config.toml
d_shared_expert = 0
hidden_act = "tanh_gelu"
normalize_top_k = true
router_logit_norm = 1.0
lr_router = 0.000578
norm = "layernorm"
learning_rate = 0.00312
beta2 = 0.95
max_steps = 4969
Below are experts of layer 8 (counted from 0) of a mixture-of-experts language model. Rows are named router (the router's row for the expert), down (a neuron's output weights, with its number) and show model dimensions 0-255. Each number is 500 + 50 x the weight over its row's rms, rounded and kept within 0 to 999. Numbers have three digits each.
After each expert's rows: a language model's description of what the expert responds to. This comes from a sample of Wikipedia text that the model never trained on.

# expert 17
router:429441523497470567498435488481545455500535500498456513577472482462480492558527518489523600528523527562520558536438588535530464500503493569528623571425461503512450524420502409534522466488417499542546504479498561600525475459515521550614483463453513459573371492531539592477562490519548457507461544530433600447437565587397558515571486568554503528536439563613539492486428522505359516493470393453524394485442502439515408500613469441511492494506629547419487537470529522502492440565510459577487494468440526507455555450443475516506472564566552426459461392434604531517490507472558513439367541459450451501496421485463466425544562441544517528443431479530542511406509575482464500527554528527489498499468410450463524496494444565551556523470512510545465562501508511513485520469500537
down0:455608570495417684443451470477455439570491464557466486452557517513432504457481531502548573535413539598570450587538530555456568593529605576559491483531474474503594507469501487532530456516531559509546533541565488491459485473474496486514496513517539495541548465508452569567558479455518487531349497477457415497444517565572510404424491524483506461421477570526452400545497589488546393521519533481521474559517531520508489473469486507454449478459513513477448514546522516513571539534477524502547474522486481457459489490506585457493567419499498424542557529458518493505437478414549548480430519587562435410492492608365409499490495537538560445564577608420478427572489454555506409476507423469537542440449523509503471479507436512523457523524472480452554583472420438416501434536459532
What it handles: Measurement digits

# expert 63
router:529568496472492480425453556538561549479596430407585389511426503483442515466511482498539412494534546466529479599473391452564515480532378461566598529527528538446533390477478471464523511426528569448575536407435456463582450526450447523526454422480529418470459572556441516535477431490437531444519402487583457444505475535486587485568437479515516484436429508451562510445456516418544488420507487428528544552594530562477508520535577412520492484525433575554467430512547416489515495493585539485552480525504521550451489550502529549524526623477481520509520464550439497469445479464500445515492495483446524459540519465586522443554489478479569608491493545427508432453509531512456623590459462454439564464560580429520583476534485522484545499543463452447446527500519521514453483404476590
down0:475422510534504513406475523462511537525432488594490473481528403489509462536627431514477523445457483496548534514458533527503531510440544576484454547444499431494524590573488496513516505522413522545362549561546491458432452489526471428465467465476481581446589422498486418496457486528413454512507517524566445479569594532554514463438524543474572504550652554504490477457518415416591488555532566624545510592539582486506533532455511486496486477444533434494490501442471516544398389441524598535449525540426553524508387473564458452472446482551528439409575555552540480544546465517464515517453538429486506511525497505469408432501532557559519545503566449488466531534454502539484543481493478500579487548463450538385526487420550586404467571484486389492592534485513455513457519579516476
What it handles: Short word-piece fragments

# expert 38
router:542487551469453504390516476533487460444462478511441503572510519535386505470537523543509507522481425481567386606576533513454506532568514546545503487438498499471457525477472489401440582513564454568442570393534380431465490458527565462517536522555440519474572494431378561458456521493417547513407460482586449508393487544542579484502527425494472448524556472549433483415481516522580550555442448525467493440508452567485447473510529483569605503447537484484439444458535459427527509475494531585439510426570432565415636492439494544462474522529512460456509449417428504397464536539577578490576463472562468513527522504504460482526581618438591505459526507495483608515534515442452581480513440516484454486493472451468457505491514498551480491451538466511590555482542407463532556514536460
down0:502422576513477438483491490487541566557484484467454520541522431502548407536505441590662572400492515528524446452457469482435380571427465520507548483534526436490453546519460505491600485521490517402481572573433512507486534451463542500447505557631477440444493530552547550583516454579524528601447503534450522449566392552504514493468480451509562503472509525473513522462534527477487453553483445506579452416558534463464489575510445508541573484482524422485427421510401444429494490528534510516555508533551421406497369515538501501569405456436530468468558569491537582550504457452460493479458509444457466504523446528533473572528587556595521429539551553513475530408597537489465471426545531552473467563454541471553529558500528522387490554493463470506548492499390570567432503498454502
What it handles: Mid-word vowel syllables

# expert 25
router:566507523401421502627535467505501434530482489466492512536529475589554505406508492488540467580460508513497588455511466564527482482391539538424524562572496467481495555509501535486475488542577401440427443536391496472470371519468519534414384450493477465438525445472519560536489623487512471481404496436435521554443503475517569404480481463463535525489539573530484569483501447513579489630536531528570483442553462478521416472556563500490512477433536546438566480483424569421504478566398512521539493457601442486434468462461553455425528540519486625560424464482611524487448483462520496490517462444581583477501545501486540455415509525453570577559471544529459509462527619497471535470446471529499406515468494466505476587499544463569509506530493482623525464419501551491497479556509523
down0:470463481463506482478498428475498491477533501532497595518494533567462558423457457487506586505543491560482473496514559510479420483525493529479619443518498530594483435572543595517488659465444491476604557454462622566448451430467433387513478585487575581570577550550516489555499552428520501575487513553508560451523391479423508506456521519579482440490443493518539547467500490527431535516413498534516482438489600539534476536433504444406497527571453488481502490534485529489453448479433431458419496526550510491551440559435586513489474456478528585487449516518460458465561473424518570513492544466490473498431405494545474516525479502527504505524521534415368552462557530505439505467529486532507491502506498487373455487580617576426532562475381420515531468507439369576525490556431496
What it handles: Hyphens and Romance particles

# expert 22
router:527510562510570494470554491477542529494522533490407527495520510531434453610518467505473460448532570480418426540466429494444478482565478588429498458524505492566453438493471459524507506387472473448529548483552585519570495510466507491526427433505546552587557552507506462483532608545400429518504463529507447387408503449588585579468432446511465466613536487479576541367439426539570533550493505559443492543568476434449454599519561509505523542346548540580451395472419488561507461513430498479506494452446575527443478514490541443524544494604491448410489474508568466529471510486505529477476488514524513616522556520484463544577499573514409446564439532432479539479498495491510484457515503464462497490445473546571396467565531471550448551545482441446505409441556467530391529517520540
down0:523580511535520503531445504497506484462496469473549512543557552490526501526534522590445601557425566473488471486533530493502606471490553586532537528515585489506488522466450552583490474396532413501448536539509450405527502493524495504543490518464469545421476547411478471396394529465509535550544494505579490466529516415649468454516554511466492495385451440525488481425520519498512561488406528550452412442464447540479498459402416492506638458520480425437505487460547501558612443509506466492492492497454499531596549484448390473472495568427521511553517484472514448487483517540504594482510463566487480473544520504400561606478475555410470440436493478484569547568412526444552461492510427444488468484532522536582521445486508588579600485500492567465420492472625382419533509542476571
What it handles: Mid-word syllable pieces

# expert 40
router:471441610389445522505480422479504437455424616522488537511485528511609586558500538516509428506504488560494516526524528459464443499441507479503561507541595458529436531409476479431534491430437572562553565514513505518518515414510415581505452473536417540517502615486497570605348521550551467504529535532477452487533565465468451504580447556471471542594510523616449494553495566565479531481553444513586529505511415444483436570459515431477563564532516586414518572545498555485460354503509386422488455504470474583472512496460531547484537484546544485509482484532493499511501516510389569457494517423464547489555488437430528475548444449466518508578582527485508478456576567496484506409502528544472545472467496468523480430438537604504554433565554477533449539451521536441440516453544551
down1:366463486478415479509496541480454540499515529581549503453442529395474530535486559506417446540487419492465549444496505616392536561459552521517421489575559492424502489463443464486544474563517464478613566488638517471561527488547455568492579539552519460422464417580523387470459520545486407527551501445459436544541571406488471470525515542462541479495464567541444511585521535472521473520437521499524424399564650508548481581512511415520567462486548525581542440581492538445577491504563477478504598502531514478568567486453512478522588531512472475493517518476454563473562430589505555509489531459481479401469465509475369491562451554483575466493579468560570464495518382445514435478479467504437451609499514507525522487547518476458473449535500524546525519463513502515489540421542493
What it handles: Numbers in tables

# expert 8
router:539510457452523569486542508517489504521508532602463422452528477457504531625516523416417478557484386558534502434585432478531532588549584492460428581486425530536512513417475518488474512503575494538514482427556530504572465477541514483436426432480509549498535423427468541454497433528483531454621460550440459554475536597419526597509479488488538543478586463412505513527507461470456469527534467586476533403540587554554536451513560489421569454472501644492527520438421535485575559483545473493495554488493582477495521492487542432411437440414461508580541447391586528510447473527499460629512512486487440454548442478483445564442458525521561466562518347454494560404461418467481502472494514479433460554557520480521421506526489458518479482562425479516550497562493543487487550511501455
down0:483647533500531459549512489514501527565512563549442509440363445497485462407469382521535564512498629609504450453452495524432570491445569494493521509494470404461522515542537485469493508477476474496508468525416591449469427623539450559446455510484542433489428499532492586548524584447463544625418557538462509449559535526549467458541488431438424508527520505446495516468401561482449511448501522458415516497470519481562516571580443478447514444526474498516592554496524502430524440537552558465509456517456470529534471501538550536512516443509527483576446501386542424464463584523408479473608456532523478466489491462491413511417542519598497550424490510550506413517428487514571558430511543525458494467532490624423493497525500511518580476504512525542446461489577510533476422573405429
What it handles: Prepositions after verbs

# expert 54
router:576507599456523608505506543416426478433444531442497488494424565517503583563416489487527458475536468535492492438462507512496431585449445542379469535536602411545406501460485480525519522475514540384459540547525502516501464562469460484454448491516486478495553473483519462556432504539391496455528535459428501510462462522533538512438487416461489498543495407526474503420461520531580556536491485500454477475507498367432490511594543567534537526571473631517448589536524452533429480481503537571511443438520536487590487565488459486529455458451517554510530449524481503519540465393436473368535552544564529541415548524407372461452415453416479490528516552535596576587559561537523459540566437520471555482461488594483551497507510510467445445501459416455533555514395502441494457551509477
down0:587538581521640524493589482487470445455525536440589543515419543439492517504529498500546547498476451404568543380435534552490462587461475521480491415549492462569465519502494474441448524527502524444450430477548639438512634493444466575464473517438551448568478534496546552532534479458411385501528526495473479528536541512555396454561427549476493499506550481533570576525455439461516487480388482513523457519503512512482456521573455460455538547488524492549469472480424514453564472534612347464400447465420560472472571475531484436474415639455517426514447507488545523439489414539498523449517481484564438493478459438522494544534495438482514547548527531567492484442592581540552497492525529550490482456487475481513518481469504500485531486485539585439494618527452435551520607552505439
What it handles: Years and dashes in tables

# expert 49
router:544515434530511484517465491479477436485516572561500427496542486493550437543593373360447521483541487521548562483520470403514573604553480501544494612475462461519560479470462389494469557535510511484479503497499577495551499514463567415480493498405476507491595538452509538521494407519453521415509399533485449561484518535425559527515525414486497538487456458441494526479548505426471573510515543555553452537460531587431568501409559573472439430519539497525537465539502534467508504452470465444485535515528520578413495564511570562385501448515554474521478466491537416488567532546502485579562521450492467559483457517567561567579416483416544557451557408574378518486384468562456459515536521520475477497428568485529540485548421386550453450466507477478572526517459482430552379522577523
down0:531518489465548503545459486498501462546476449493463437484419289358461495514556555476565494561559477464437452495476535490434453549489499476424531518494472576428463509503483487520503574413487484478552499437422461439429566468520511520459515529518467517500519498491548445519449538486480494512488529478470572486480478493549455586505526498562481544492539476482536463599453385541498448542472573406454459514399472565572582625504474502393453485529537538535549588492531530553482450422516561519576490500495504487586505501576557525512586491539487580488465512405487442551521506475432539433503444539475412450580542467552579467508501506522516543550528577479477470447536518382521537506480444477439459551472486508541534490564641478398499565516527514492542432658521571532455594607487548
What it handles: Sentence-initial prepositions

# expert 60
router:434385494493599517420539525519478556538480578495569571467464535464570565520466495518444476427533495575550498476480538419418339562556540435405497501526549486513452514514484515565461440439552598412450538570475463518491492399472527422492437436511429435444436631608471475515480543568538464589551448466450463476559522501455463562452454520517501524457492538498553505514578515530503450455549517478516504405570449441444488575572522552452549575518557453508522537566514487564482471477504502453463453442543515519396435554516462470487453492486511484515438530505507519447575562594416615437494561420447467450523539418464534485428441454557467542501530436452465527440531519493584531420523540428465487406528554539489503454549538582466485427520476555418532499529508567456455544509539472
down0:540475561414415480431520480527446459542589435396539447547431465454493516532532547549466499444479458519531455410553584439444394537532494538638528481552468487507528482461473423440503418522428449518468380552490506470429531393507419541530525471553523517441511441526468467446519595477548444554420541493536481535547517481438451472551500450522496478515435483519499519597477529446488451447541405547530488552535552509535486647476451468486578525509552492492542492570398519485505480451535457527569574518504533497466465518522537544526403614594463558528497555560533507473484428493523525432467467492471417526440489526452426523609527548512451579486579524455510541507482547512500464518546480575453492525495445538462491551509431584579427486679534562486446476440535565446452502513521587
What it handles: Numbers in stat tables

# expert 46
router:453391437522501457553469522529429480534536493495487510519465500633591454454495420636485636458472513442553558436522508475421377535563486392507553459524474492462522485437443519464596489547460473454493506505493580501527579447492570544448409506578558494483498570526548467439453509513505522524539554530544562474531486471599508577488471458521480467520388521491556493465537501535514465429457523488525496519487487442491463562588504528469538517514501400449462463594554584468516547416437543472435466465537483466578448467452485431543549516439394405394490561469500545529598429497548487450551514432456531497580413440487408544475523496541511549451493499606572583428524533425559446451564467492542503518507497574523509573571475510461525511438551507528491550452563479436503547532573435
down2:537495495444444450566399481545441508530505501530561560528468428499573481507465521558603484509446506525534520445541490479403602451379489574525459543478412457480453589584558581459605590500528499570514443462466477464481508507533600462527526470459560485451470447449498581465517489586466440503486561521501477461502494478532478437507496470524551582589552453498513505479507601537567545489522541521594442511568475487502455425492510460522486444483520495550460507566500424418414445473574507535512582407481439435584443470437503411565528387447547500530451555374476510566522468511542537473544438460534543473513529540439460477550427522484533453416466460530476489593502395520525486532514469487471478432510403459558543384547440600539587543580492447534509459452494404529557517526560473
What it handles: Place and institution names

# expert 15
router:542563446548515452395595448507554413424511518454579543528498588500496509576438583554511422432520494537503575464445456573468549525506555501562448482471505645480530480620512516483410479454521457496573598539572488524490467440512493475518528554480508462523470510535516519512493485485440463507528563451581438515448445454446487481476457540518442554428527480478535497543516556551519536581494463512563596399445426525425556500520478505519522461486499372569503538452520504531609506474516464545520609554481447620510479447464433508465476544481497478509488561515465420495496522566452549509439432525590496551456496448476414538476443385492474588521549517374510432495559503387518478571479516481567608475409488515475513587444521489426623428506487470490585511514452550524527508497453447
down0:500436489627477560431533441554536545403397462537586557542344584440428478518428503607438505436514499441446440518553494522497524517462479411534545510569535560474427490490543469452550539508495444602589583469486508480524483460493476512465390507510528612576457543558573480517509471476409654479584434427532528454513510530515528613429434552437527509514486507488433434399555484470512490579553545503521415457409538551548584484531443503512536497437529515493458572487485502532536416546412513446509493450434428556553452464468459492502416511493497578606498543483514462497592477512482517448535520477508506481549472536539472480492513478469473566501579478446511476451440607401400520451532517465586495454536512560572481568489520483521500496463469493528510499463484496451534482553531513
What it handles: Table cell separators

# expert 24
router:503513496507426515543501581550517538427553457506532428442573492546543446436529429530480465514533386505382479573475534448503587448482531492537478431460520490557472639549503508582388543424490451452472583532458534508433462480507532560502529513535510443491553517499453397433436542532512564490396532494542496570466502543497535467549466493531569502433390450482498484527492408541576482439574487482533474530521529565577576583510513416462548496540462491471498557468413565393486570554500539481598548457577449462488446501399558549471445553443582487464512522471463448511484566460533496558421540590484474479510462452428508478453535467436504472499541520516550447520463494538542529515494597450486518442528531585414526592624444443541514543572419581525541440471457554539514441586459441
down0:407512480529465342519488480556521459434379510503509509384461512433475491558471474523484564476423479451580439505495429615533552550510558528613560486515513533536494529423521475419450574541493469465506524529522435461587495485451492483464409425497573504599468556488544541486458563473444454605511509554511549534496545478385505499424427631527455536540516552456416531573511518471473526429487470551521441554529438516452509551486517519538502558437427496519567453485509497437542527478529466581490568531538500529576487534521554471567494475513444500616440578487537482390541433569478539507579500591451449479556546500407445409526564465463573500499512468522571461567558527592389433501484508492519514451497521520481566436497463534523541495486444534475428456372561498500440487533492548
What it handles: Heading equals signs

# expert 53
router:530457480491505473362533395533438522442532513576492574462499520449491558481495539401541531441448481455523497523484446551504510473405496535466517500480535423523498521393534454418425381601526508473511478568537507543501539552352459564484477475562501501551491543517499512491487506482601543451502479534561510427445514420489471470590506464569513483517523562470556580476523510480594433533622526424477531522495610461476545473551488579483491524457471447422492493552586547546550433520516518509405502453580557470484507536604548522604487520660420545542485565499528521528501477511412493568497540587585510525501558546475457485519522479532504628495462491427588424482436510569503497476573582461495437576493515435565543478535406530482513444499441485445460543549480477488512566443425500
down0:485529537504446444480455432545523515475466371605452545461519462434519521510583436505495466507425456522463491563519561417355473430529521402529515503496501539554504542503529538449547543464535462572621492486578575431508535498540483432435491448420411397589441531544490443572572517570475539520486592575488560402508569501523532449425440530528530512544521519518487468509535433502453455517533541506603550456477500479539465498473427494493522494500506505548459433476498456428541486428506508439425565548591430547622456540466539400511545437527547487565502565434449496467413442549531497555489563447537559514480504551430468576526516506484550513544487465548452474477469535538460591469522380484452453589435624429614488480538496470462587481600516513501481508520534459514500450559511512
What it handles: Mid-word noun pieces

# expert 20
router:570508466476472552373499519515520500419545477427542546460506437481556607483402452548513514435576530593452511510452467497517471461589444487565477486435438510543482465516458557604509467517580518450476580504490415552458478530500455498530560434601421577450550451481464442531502501442532594483401533486492532531506524459500561410420558486466565493470473519431579541516566505576470494588486438381623575516556592418547414563530522533544499514499462511513536469609420513539477469487491551526541507543577459567507449564511521493489471490500478501496552556440465484522400450500609416542525507522593520529422487499486551488426460485537474505521527428501512503515360457500500425436413477482494542473533473554427551514584467490493435520564426542443564474476478567502519497419420439
down0:576515500550421521535432469566493523584540593417429415462567540513452520589463561503419579563445451529533573553537489479494488455537505561394586560517484553494549497540478559429485496441426469460542482490540489502462466512409517504479518445428488482424535547455479471495490380485493478514505500615529391454407460476524544520493482498500391491472486460404518452448496442419511443539502488527428476433563455502470546495577366497509548571509570590526591476481547469509512607536454512533452448502477505519446412461483433542539493468512512516463481554435503468396457508464498534465603560584458547529505522482393497527417556574481481536515493474509496535540539555458554559493507546508553483389579485503486552437532424644540517439493507536470627510580500524490562562556522515
What it handles: Clause-joining punctuation

# expert 33
router:508445419541502460494556578442447509515447527446415442506506539480551441472443531495453557564457564470420545557411494496544600523579514558485501485478481523428465589472564492461489489438554520464570512556521606520477483583445499394548472525400516515475469479440601543556511551457464470650497506469470519487548499471562490524531550461514542525530501481441560519528578491573553542501454507526542488555471513461527446506505419516494371509599404430434535414455521534519465469438429492446484473436494537492526587493530556450450491434539549474532547477400526528384462453478532370431433444520425471615470424444533421451509431509511501569538540452558468565614537528470549488455429510485542602502471423533539460516562479573523478484520529460510514513567546506487578608488508540
down0:517483521494511560469461485550503583412448509475478483479566471525435430442498494534510454528543492521487464572465506546500431526475498495499501490423511440504504547528469538525565585389481490464470463478477440624471441471528482555530525465515546476453482572459486625524408580494515535487546476472443518504432505551510514426507434551408409576623530543497547487469481556554519500540483471552426433435543519519476381478458549503559564455513408508570557550463527470453467576560503450538523622554468606588422489467512489573499456499559454505489451451482443458494475508498588526472607559506656482556480547527397480403452528475465495411504526461448449507494365521526459517492471459514571496422533518497474482450521553532487507513546507530455572472687521583511473413564435477
What it handles: Sports results country names

# expert 48
router:476468498493505404560429499441463453567490498619471607418458457580506470456499484404533510508479572452546501489478480508434475534552527394583434467434389501434518507538543490514502464522473491448539434504514561461452510533487450549442509507475466462475523599480524440485447611506554476560517537542483575504467466492541543563528435465554528459473475513465520495524530574508545569513511557485544500578443567519559462563454531510497464516542519386452495381541480559618561479471424506539462622576486400473433477511535588498557538564503512447477458441561414518461624487431457514495541537407435553501549546498486479526593519458562492508515498512415432472510538532580384549503475480511492544532480524557559466498470408518483452470512612445517574437420453370481449516473598492
down0:582446471544444499433551598485391509448473463498508433491542462591447517496574473504509427593498496490434469497589504609454571554507459492486416608530483530587437561602513456325529429532453509574519529503463510534560594461570507489502515531465480507510525545485475494432515513493587501417585462563526519442551456470484527493591473523495469570525505396532510502507476601377523599507466495515476542523494502517551493411490527533521515477408478489500556592475595430455592481531556542542463541607447536531535475482396447485491473522481517465561475464489455523455512536466469541496395473541472511553517431540520419411570441463513463510470420516500507536485504528488540430488454481476527464465536518431541552472470374488460462528395605575590524480473499407546498521502460539
What it handles: Place and institution heads

# expert 4
router:452573426498506555552451477492492402556504519414472452534473596472539465542606508515459478488561485428421491396514508501578547512509523615454499540556472572483462480489515522455526532500473531566461457552536505494531444570598533420525450521617571485509541584502462540465463564541573438449471479561425356413461551428496569483484615596523536511489546549512489340482518501574483465514419475511424552430503407515463538478523534515398489441566475545523550475513440491472426504476452474519490473570485510507486474549519457391500497502584460561521460503443515471392526519369511431502514587456557595471428520525597464509479470459404509634448497462450438448523527532513486437450521548514494571510569464526509496444516518554517508487512538457482486495477468512597487538487449484
down0:474484558541467551493527396567554419482481435409587536477524517519503503501527519468512526446426573513543458532551475507461544505496524467523550406554490446454493544475601489465535486404456407479566504553531409527532470472524502508413560556468394536541512618529515427514492511495421523483561586492504480575548423570521626450537500482482451532521498553506506382517527523465479471457413442599503590490488409482514608463520590515546423498472562420467484490519523560421541531498552571486553485567544427470530602494536489468465471479420358529504428483438467488519550520556478519498500579548466494585535407489454448522374518572459530471426535567474512522510368505536538571525463481557458471574445561589488503453555478483490542555495488468439435487521473429480458516582540477
What it handles: Consonant-cluster word pieces

# expert 26
router:466414506444551564476596424542499527451519513432497559452458499545460472492478528462450504550517401554511532574507460504543486475566579521439515607568545502507493533366519390439527570450497592528442468560492545501485515403434540456547382502436453493447511518520453486565478416631500520564528517500413462452561531531415465525568479529471499493538462541556507524538585573596475511473479531445495542455487432451545579532519471478433549564437457532516446446531507550449487515518484440410439471481579493585526481559565492486463501566621545481514484502529488615475543485527473458474430544515486500469491449440426472456469408445542513443528520473471543562487514528501567522466519527463424554500421495453523441486598463538522531485497362447507403579534553554488465381455529611
down1:486517577537436424480506486449503487469541573594570554392442464541462496439502572552446513551427507466534511437546481512450506530497495533566419573435480562466543565519575427421439462597544384411504457529452526493474431469523469578581431587434597545522470423419561479519489464526598397417489581434536482455519503605519454499396506475509477540505504535527487553538481501436503458521479504509514488512440531547433411523457505515506541500520499482515536456568423565416565482529535562469509573466423534594502597573481462439478452474483475480483601540509487477547461472469575596465441560487546521510506494464493482502566492544461512507457511510576432385469503613483523473559539456596532383453461485520567502496491540464546440438531512577437497537394507505545515470508561416
What it handles: Numbers in tables

# expert 57
router:559562499429497511423465525476573582572499499472523468536519501557420512571526415503476504409490474424506468570468455491517521611417527516458427436578451540534390644446426456529494523490428532495488504441495465560539543504495486459528524530493532555491502573492479609419426472502440550504459485428516520462483417402488506438588534454437492470525442460506476496613472399504551499453480522499441506444527456559505421498461433528493456465436482542551537584417448529462532457535597518441520448405488440519582524487447481575445432554524504560487579435461509526371479511468546558575478457462537458543525590424423500476508469461587510481509533533536445472525459547546562512542484473419551487518538446521438462568527380531582472473459483569556532432477548507593554562575506565
down0:439423506572411468540515443540574455518596546488531611526466497490516414493529461586409447528410467507445496524526489608530530484548564507550491531527471458490529502519520441504589461565462496518583467534530501519448454417528491508511456569565569412477528440493500439398500457524448560495600577398448531470514434407552443460497563436514510541491489496434562518519369538494491538482548454324450601553569514453559517447460589455502451497666526487486501456486492414439518439462509390527510473499428519498506460529498477531489470510520449484430415629558383562523489506488547506552416459525499421539484486523521478502554508501495537538552517486445542452485508467529517529524410563537414495480518585530445489565490512493413527526521547532548484538527489510484408552504510560
What it handles: Mid-word consonant clusters

# expert 12
router:432499470529581520500553503513399600560536441468456464459540447493515507549450575476464445465492518557437530518575469501485480499446436543541558375491464481556623481388469518564463517455459444587589482488523434544495475549575440447432501494413469567422470484470530521531535465454497559548504535495598557546578555477477497502393468484463577568472509468438543525511504505577545633502507511479526464491439398497505595406547438485525489487508483565508479483535429438495442382490545476548508499519456406602396567487489445428534461538471424518452421581522606494445480570510483475502499494502544579521457525572500523485502579538568489513522527388557517437525501477571514458516404535464456491419476516491485503461500501380511548549509501462445515471604467592528497417500500581
down0:453572496550502580508573516471563595463531520512458577515557599426537485446440501408564492508489448467460470440585444511464452579510546472485432479432420502499491560500563509524436503482528469501500461494342453471515495480409464523442460541555598424450536554541487497505472552487529542498506458503487453576513560502450553485497455443479521476411570483526490502459555458483603563604541543458602544472452476549456405432425459462524515460513560621563578487527529395558537517537419544513515446527554497464517531558479446479585541496586428554526546469469529486512434555476435510539488492531567430429404502412511441490518473569571475481438542518388487490508479484438439404531567481422549523477499521505513518528536357505482584555526526456551436470547535510566404451494576528
What it handles: Field-label colons, separators

# expert 0
router:508537409490442393533457434459438465481348510488468455520477590593470562472511527449533471481504526469487478418558576510467541526526656625460522561458478454464517562522480512479513542499530451519506485492525567473464507538550412505429510524515495509558545573484556403490391465445516456483576554507459481455509466584479483397570574534545510522371428425552633525428427447468452455534466451456445538562501504532489452450548467485485444551525460517591529613505535503448504455531553516545452477449555503552580548454417463564569542504518479486473480431420529567442546531482536472558492533496510527476555520555504499527451421476469541511401507538427546417522526568537458552552491497418519542515599470428498526411538462499485494439479472496588592566484501449538499561574554511
down0:497457537558510346458421505545600542426488489489479512497481401570470533437459444539525514488514443464505531538477467397494557512524529485552571583589470565446553505500505459568479554519589563451537547521534550460381392559479483556511480556593500548526575558594540622549548490501414542513534533534477539463443466504471519420490513551573440479501546422520473474459478502490477553468497385465457493521471530502556501486466486553466457394501426415537559474535494481474414520489497502499593416420478505488515561435503523521438476529511524471465405390490511392508522448538575538453472502531572503492502458608613434536487469523489607495466546440612496478479439424493515521439543590443549475559546406417487479499578559490497492481481444524473450608520463532467492473475541518
What it handles: Mid-word name syllables

# expert 32
router:554537534474486425440549496441484521511536593524497457570620503485556446392420436537453431451514535544513479487495449464506469550542513534474481480535498435470566519448484484365448559505511519518483503607514486433496558505565603450506576405595528451518482474404501419493583583564416454554417570414555500468479483536417408522499487547619576466445506458449448483443501530597545495527422587549498488488590427468485476490424392535424455541568511528552492595445538493558572430454547476482575583529543555479505468458496541478502462549518502410579412524446471512542466527464452531499502589570479482480504508552561470527503487515464525466491489508484532462484497580473443500486424597477504515561533471399445576452490526455402540492478564541437523433449518433481514465501507572
down0:454636523508564499403544531429485534427508520460445540479534487546571515407510517485424550537557471498477601529514488548420527533447391459557519605637422575409447540369578495582541587446471473416495555438504517448453404558417497492520449511476431420586446483449576465478524525542476538516495459443481488490502486477503487489446483541404648581527484461509458528463520586485551555528596497508487525503452539504492488459543494526536444479590514512491493431533533519580502530477498511455495425466476567446555399507572465502491472424541460458489535507491585482487569503580528436520550566508483596417498485562483579476498521430498543607487473506493508509479445465425474478488469500534518532528517513562495580366382558478538472423467450540504444506468497539532443485527487487
What it handles: Word-final suffix pieces

# expert 16
router:539554598561445494433610385373516519439511529518480425486507373414472489528509514464542479542561534539561548537534440476497384586496520424519524541462560438518417461514493543461488437508539475586462607568439567532520546499566448564486561449580581595500527395516467567546488519438507501519476476522497580457459500509472521432523484549478481528500601547406517487532479431501496499520516464450545484546527555550581550519496451523462398479467491521537511514398465544499525501466543544535467473529479466513558451507509572450499527503475579460472473505537481501551488409512514594553501513547566551532438498486621457578609545491473470503436503496458542517560549410496538495394418476449471415510379424526485463634569425428474521470508498579448549539493500495436473562494470518
down0:458554508506569510533519487447429420464632516481528463530498349479531496544496476546470500444433439504535584471520455498475429486457526478474503568449520563493565538542476551533522499444464457478528583442468412556493464596485481465460471490529499531427469551434656528551513452572614477469499452493402512379464503555477500407495457535504534429539600564521523540495418549605562443532552486459511525542529565569533475429511501525538516572475398469492479616491517442558501443488496458569577463419531434467515503491484458538452430549498554496434547481446474479552603568459454459500445488522596483417548474577481444527507570514476443506440378479457538529461382512494465467462508466541560511464554466494484591567528517482521588458397546491506559532544487539483565440462536551
What it handles: Determiners before noun phrases

# expert 36
router:440529441552525540528493487400475585567489548540504508521586499483558528534612501570546546536422515508527426488473430533480541464464475487564548409557463441501577445573496527509542507568535486522604462493572464557580533508473588489457548498595457446526450457507481493511601523580520466534427513517512491521485476419533512449433443490454433538468538451520533478398580563442428474433505513505541469605520519360550435610534375481552494489511432518544468417492560607430401475505572519490399522471522486475545412524584503523540517545476481502539558479438444480519528486478566458542568461558504526549500462511522465437439489491568462527468529476595484577531404462489504597562491442543464470486446539403397454397499450514458466514519482478526496475441526438554424569504453446
down0:462537520474557505570552473524472516546592554438574488445529559490564455530502623566429466479495515476478547530486555541438406416565549493460493459462574468548444480496430492511564469477487449478458518487464536455455481478517446543440422449522554444478405537504462395492502432505469512483468543416570551549446457546491558628536448412541500455461589608370564461559430539455434426517489597471468591549554588510478433488518452545601533492492483488451551530514493539553578517539451517495444534488503520520479528469447509482557450561419485435433572477481480534552547595561546504486538489484540548438502497390462512457497505535542557532511551405449400540477485606376514443527508408480500436492512558537492507506549516526538563399488504507475584523567442425456485572484465425
What it handles: Occupation nouns in bios